Experts of a small language model.
Size: 14 layers, width 128, 42.9M parameters.
Below are experts of layer 7 (counted from 0) of a mixture-of-experts language model. Rows are named router (the router's row for the expert), gate (a neuron's input weights, with its number), up (a neuron's input weights, with its number), down (a neuron's output weights, with its number) and show model dimensions 0-127. Each number is 128 + 24 x the weight over its row's rms, rounded and kept within 0 to 255. Numbers have three digits each.
After each expert's rows: "mostly gets" lists some tokens that are sent to it at least half of the time; "raises" lists some tokens whose logits its average output raises strongly, later layers aside. This comes from a sample of Wikipedia text that the model never trained on.

# expert 95
router:125131102141114125122124141146102155129155145123141156105094093152122117104146085104103099147136128164126143137133150154139106145140133083090154178102164123109120075101092120146174114137129116100117161114146104100136101131118132145150134079176118134126105090183147109131092137135132147136121104177134156094132092110108135085130106137183135116135130144133106177174129099118134109108090
gate0:086142188156129108095122101122083148140147153156131138121154118149117112099091125138083101154121144120126121128113123114117134124111112174070137133140105154146149148143129167144121138132126103147143149114142143141129148135111084147110170136140121132115156148089079128100107129117180114106120102133176125132139115157159105150185091113097136209116122118162110138119120105132089129155112
up0:158165179129144059118144107120050126150145158166113136131153156134114115127122115140091133160107121119138094128142111172107160162124121164120120142138116130117126105147110164116130123147075108131124139123169128125108131161102070139140136132128118166135141135110120122099114157109124091126093108152186131127135122143174112126126151128118126185096096110122103182124113096144109134136130
down0:096142148146143107099157114153127095128114142106125109130152124111158171169115169113105124114180116125112097124138097132105139078134088125098122112108158131101127112153118185142112136104105109087102122150120084146147107092127130088135117133098139173177117119157123103114080123183113110157116108121116134115123150134135118144134114101065080126128158128141106137141102116138080136093124
mostly gets: " C", " st", " St", " S", "c", " D"
raises: "it", "ed", "ant", "iv"

# expert 213
router:137074126145132105127123160154142160144099122165149132114147116131162130090142153123100150186110121131163146134105105109123084145119146110129133120118138077125084103111133111157166151135103143104162103154156132115138140122124099138083098104149093140113129172126125163092111161143109136126099151151112119144088091068141164076104164163162138118101097134144143134117116120140132110159126
gate0:129139132128132119145149170122120117146117083126134147160119098132118076095186109123144134133141164147123147116115131183188179098109097100151139120102125151143126141117085105154127114132118164104133140144117089093132146090138141110085139144136103097101154145154120106127116098177117148101146111117125155108132106128129105143166151153121148076163142157099097152176109132130091157135128
up0:077114127162090142135143111151132112133135143141173099087106146147124139185165154106089111131132152124127140115114109084121137141112123139114169154152133131108142174124177132121124119120125114120154139192133166149122152128153118154157116143157127143104152141103136172115097115099143129178150098140136149128126178127153144114142127137113092179080117095174113135113129178114150128104145
down0:144122138167117155120134122092146182124130129091123074122131096112139127132149191091127143140143163084140146140121101109113141133097126137146083111127140107164129115099128103136157129167147146217133134139121103115070126125079165142163169137146106121129157094133109124121150103104115165121106114110154127113089112142123132150106143128103151105146168150113138130125113150122128173149131
mostly gets: " p", " P", " pre", " pa", " post", "#"
raises: "ri", "la", "ea", "ur", "un", "ic"

# expert 25
router:108090124141141159111118123091080102098126132116125101145102135133151133113143155122129114130137127128120124112162157187116108149164166101093143093096169159092129159117143084133141139169148111137094158082142096166166118107109163115120098123076134172127122133111107147107112085112136119142100170153103160171123096132106124126165137109132114125117142149157132130095122126123085151132157
gate0:159154125134106113134155134120097090231166133129144155106156131098105107100087135139145126166109118140100109131150145071140157114103165154144144119134120154120093130146143096126151109124123150160142154114126092101098132105135142100149125116121165115142160117120131124087125131138150118139169081079147138120137114146140118136155157138181141074139108148085117129115143139129119122150144
up0:134114138114117123125129166160152160119131100147126129149104119092126145138139130139131162134126138149141151166121137163150135120127063088121085134126120137154156115113051138114098128122134104082149087118069141135172124156124087164102144129151099125106122104164127138156134148150105133123084148153137120121152155081130148106131107155071118169133153133130136091169107104107143140094115
down0:119102118146151124106138086158124134125150067099118128089134108142112143166126112103135149166171142142145143134115131104104093101121119102128141123127123124118120125093095102161135109148137091131113128130126146110164136063125140092110135118178112100126077179117111168107106102139097172127096140130130083079160137114115097145150124120178128169098117106120141138086141138127168123113156
mostly gets: " Lo", " lo", " Bro", " However", " Mo", " tr"
raises: "ve", "c", "an", "west", "st", "ved"

# expert 41
router:119107111144128118158132141162148147103141107129154151111045115110093129129164086146156096154158097137102120129125139142124149137120138066130160120174164143118156134124118125153157105157156102154139156107127110118138100156106152155096122109116090172096118121160124149092126178128123148103100146145129159161154116087160120113158134138154095112129131131173132136138096103161097129122147
gate0:161156097121112131139183126119129144134139152138105115139161136117135174083111146088093196162101146123085134139145118103164146109142120133125159115116157141139127118095091105131120113106108079109110085099128124122133162127164128130121117146101155146164120121120103104148203143136111095136109124136147141106142137119142109173154127086116129112156128136119138120069107149095175100140135
up0:148158145139155121116102130078131132131131146113087127166133145124136104113142129159128153096136097121093092118114124144112164119154105141140115131120154102148131126131130135132105115135125179127116151149152136089117091136102145126135144101114125071144129143125102140124138125176161215136140130122151080131148181158142127113096100167076113136152192127110092133106142111123147161168150
down0:109086120144114146114140132079101140163152105126106146136117163164102123141149140121176107110139142126155128112131096096137127138099129111112109155143130099109147112100124137125092107150122125114110154140119116085165092128097109091119104128117116121097158132103191151094084063107130140142133161137149171110088157148089143150128141125140136133129151162130099100108142084158167119121182
mostly gets: " pro", " Pro", " Se", " Comp", " Ru", " Bu"
raises: "g", "c", "mo", "ven", "duc", "gra"

# expert 85
router:096148161147121137114121160142132173131117128160138100118165155115095124153117120134131157149079118099130140168136170113132103122087131101138167067145161101151111136151171134121154152144141132080155149150120157134146106168104128191091149121096181123131151125139134096120142125114117107139105136185119120134088131093160132106142148180136141131109170121128101118119108117142152127134121
gate0:151156138153154117156138157114064110150142135174134153121132148158148162136110152100113156167126105137125159152166146141113145164140148124148138144173106129119147141097139126146137116108137105132138103131140094164152123138154078129180103144119121133137125116191123083134138128097108146091097141125146102133125149123128176154105111131186121071098104146142151118106160143127101128078122
up0:077115156127127092102181135101134158124093127105124118113124151107126110141121143157109135114105098111162135155139143122124123158146172096175128109128112108117121125165119150129122131101135060120149087097075088128148037146114100142106151120136138149152095093121142100105129155115085157110133146139134106111125116146160131149140133137124150130114097116120126128152154071131105101124132
down0:148130120092100146130117147126144116131088145152181141123158107141086123133167166111120127130174148092141138122124142143112146125123112131091146137088159146124140124128119120088133176151127108170087150119134109106144158133182148144140081136103126139091110127124102120184140166130155192100114149064136139114128111113119066137126118121111124169176129152150123142128128160144115114140117
mostly gets: " m", " Mi", " mi", " mo", " ma", " km"
raises: "ight", "other", "arch", "ed", "ut", "und"

# expert 145
router:164121109129138127178110099136102098131095149169111098082180141145105128081143122090151138163182146169150119126129104138134137118131143135125119145116127179132143093153125131166112129132093142185152150136092166145139180100114111121153155129154173115120128163112109157128164147138141142123143144096125123145135106107175117138085113110155134107098147147138129116116088108099133141099137
gate0:106106160146139100100141107166160170144102100152131128133116118127113124141131134121102160103138111116100082108144118115157091126148163130170107096088103084114152097140116161111123121178122087099085062087134090110135100139158150092117104130140137114137146113124131081121142136142135138104119140128089124094133168121142120093154122125157127171133090106151099148097159152145139135140107
up0:126150147089126071127116123103124128114105118092076136118124158122148115136172059113138113132122115086146133137115123173125139131122173127151119176128132125056137127106147110149135124147133127162139120094135094138173129125160109132103142177112132173136090143117116114148153095094097134140112104148145119152107104131153100125122071119176137080110150147115114147140141131143102138156141
down0:154122128076113070171131118127088087126106137108126117105118112123135153113139138150187119144122136130094146082154122123125101118143087118124143146111068124136134132183139101118133136097125186151159112112073145116135113102114121146153147154128116144138126197112145128145123116123148141125143065129124157109140120075131109106172111138151109146138114134111102165151119161144134145134102
mostly gets: " that", " which", " when", " where", " while", " because"
raises: " he", " she", " it"

# expert 38
router:111071111132068127097132143132144160099115132141131141099089114124116129113117139109121115122174133147158120126138170160132136119136106080088079134115150101128109123129132118092115152155118120187152157077176105128196103101123136106126127107119134128115130113155104128091100162107120117117125163147118111148148127091127139075110134143159110133127119124160096135066108143138099144131138
gate0:136152104125181106115119162159145118149171089156139133134139108145135128127137145158115148124094134153127157140127117110114136124138124126180155152101063161105115076105142169157161151140145161101104096150088108101095136132122163145107068141149101127143141140116146143125126129143110137148133118136150132109107149128142184139153104130139162104090170161137132134178129124110091141171145
up0:082100099161117126098128216111136145106127103129164154133107094139119148149097169117120126135117147123166111124133088149127147114140097136114097166096116128134094095123146160117133135132133158138146109116132080103166113114111140094141109086133113131138133096153125106082096144098161113121155156167156113147116110129091141114093093146163167115127147135163091114104143112138099148108109
down0:179165094091171102157099140102103151159152108138141155131160082108128141117109125135143146130098114153172124144116093123159132140145136143144162157099113152095116114109115124136121113099127121109073105150129121124137151128124125163107110165118104136130126129089150156123159126160142137157158031122127135133145134148128154108140131115132184117122143108130164132159147120150134140193119
mostly gets: " E", "É", " cl", "E", " sub"
raises: "nd", "lect", "n", "d", "ver", "mp"

# expert 163
router:139152132145149141123111121147130107120155088102137137119145141172089144114113125128110146130140113149148159122111119115093088124134083142099101126122115112162104109152123112104161141070150088134095070105089167132144105147127111103118146159144130127114089107101141187155130094130118125132102120107123167086160145157118130085084153149091117122103148101137123094147136140116110120069165
gate0:130094128143095090106135148137126105134109092122115102163124140128114083131110140124122097128156145103156141138121146088138106161099119098124123162132153106118130143131101206121158122139130176091138096149118132126124113146133120168114092145130102154133074055111142090151156136136101086106144097097119111119113113130149148093085133132140127111105103112128138134131084123099098098097170
up0:122112126102108137151156096148175150151149130155135138132171105132114128131120110152107137248098147133138118149107129118150131155133131125151179098108154122078138131103154116092127103127110117143102149101150141141163130122114140155130142161143149122097132139102123163109151127125152121077150116120139133128111137152106162173135131148093126144106116155156138142156174081098102128124112
down0:089134136114136106116123153134123163118200129155173127141125120157147129122129129140196121106093131119119138122180126137141132139133166145132111110140120110105140149149155113136144107047094152107095144134159159141152118098169161095115093132134109160125084146110129136099151159143151127116101126084121133137121151146168129127131129143120167081184116122102114085128111101128117107132118
mostly gets: " public", " pass", "pp", "ock", "ṭ", "val"
raises: "le", "ler", "les"

# expert 226
router:171129095142168154112116149103129144155134108144138173118136151151107135163131124083099145159110143168136166152124156135120110154170138118101105148113091101143085112138152135112156137129098138103117102178128111098131105104159098119145113128124103119105126082119085157121083093096120100107176135161104164137136094098131120107125113132124129098098154124096104096167141105111108138169116
gate0:157130124081121088129126090140128154080107128126113142143127132138152139134251141139138155103115122136140113134135149094104124148113127121121145111124152116127128136123153122161124111151199113198112115092128138145120126148129143159123137132151117139120081144108100086170138145139159096131098130126082128097106108114137147135120121141106131110131140193111153147143129134124140128122152
up0:135151181140117117148088087083139151160192157144113134123150098143140114074133127125121152117136107120135132118113120161101141135125164125122134079144105120112160164091116107106118146147135143117130137103134103091177105145101141121125149098142133128164161139147138142098137147143152166110144172139129074103144147145117185101126141136087114111128057142133146165124154123127094115125124
down0:075123120131077119092145134155128133109151147138119139143124167146123149131107126121105122139126101090127104124103125094079129107140145128161125169138100109171119091169121116126154088122153130105136112139142107176081110108139123109152086133170163135171116153135109140104080144086128109104160135127117109156148110164165125106093137122148119131128104139088111132090185120111107085146112
mostly gets: " C", " c", "C", " count", " Co", "“"
raises: "har", "ity", "om", "li", "o", "all"

# expert 243
router:118122129131114143110148098111149091147196128122117110127114138087102082128113079115114088114135113168145132128107197111123107160110162100105108118129123125133147154139128101127147087081153152120114135130171146120148110169123130103092125106094103147128156138086119104128170101153123090107099067072119139130107137164139136122166140155135085125135106129125149103130121112120136114133111
gate0:133104093136142134094136172124118146119080132098173161113132126177153120148110117113138096136145079122096183109128080143091158119170164151113130156144128143146117142158112134118170127104148124196135147110115169127141139130130137126115103134126104110104113165091150133143121109133150122171110094105104133111141139118140107113114087152120116163161194090129096118149123128125124148122097
up0:147142106130106145095141166134130141150087146122164162101119092140154131137139119131129113129140091151106197103153104139108151124172147145122126152125125154140126154144134120114163125101165144191128162130125179131146128141141129117048094115108146082143134143104131121102129088091139117135067090096126086115138138116157142107106108143110107138153154134122093125136113091131114155134123
down0:140134135158077125121127122133099139097111116127160103107108100145169117153157139147132143173117168092134161082144115090125105141119125177124107082154118139136139106112111101090133087141121137144106118087135115084166086134129120110141129153045155123131124123130095125130137134154103180112100149099139170115136143130144126125141162113121168117147118126145089148163120144110093139095151
mostly gets: "gre", " plan", " join", " set", " enter", "mm"
raises: "e", "et", "t", "es", "s"

# expert 209
router:083123124083142136111117171092090144171156116107147119112102116159144144118100088125104166145091144157148133160115157152127152162100118141126102121142108107149097147147130116093093155113095116136117121146114127127125123137169104144103165152116094086135153145173131154178132115102135107144138102142142101109158141143138113159133147113104125187133176144179110105117169096107146145115136
gate0:106046144155144146144133118150161090107080148131102109150104136110124110140120115114144094147155089144115141168169139139148178139131129133130104142112113129105108116140093160117121116135127137153121151110140148149121091184128111129126093123170111124144117099081179137115129089116104092145118105123135115101089093128152119125191126122135108133135082114129087158151117126114157159114106
up0:137068111141118160127147098107139126106061093141136133189105122099151121114127095108124086128121124103118147174149153108149120154091146158139082159110136125117112110147091170098103111117097097136115153132110134127135074126139138111159134113129102082151141155101168154169139105119126125143132131099151084097135125119158088149127158153109133125133122118122123164176122113104117139105108
down0:150128149146131153109155111133123101164138134070146131156103132114089135155109150153126136115197154144157117131146135119114143111127091136156120104130122087106171114132132140123134133130097126154131147134158105134169074109167137118122105134158154098101131145132135133153116082105143124096093173079051098118142139137123112168126151162096135124149102129153105141122171155152152151124147
mostly gets: "ak", "•", " Central", " include", " High", "ul"
raises: "er", "ers", "s"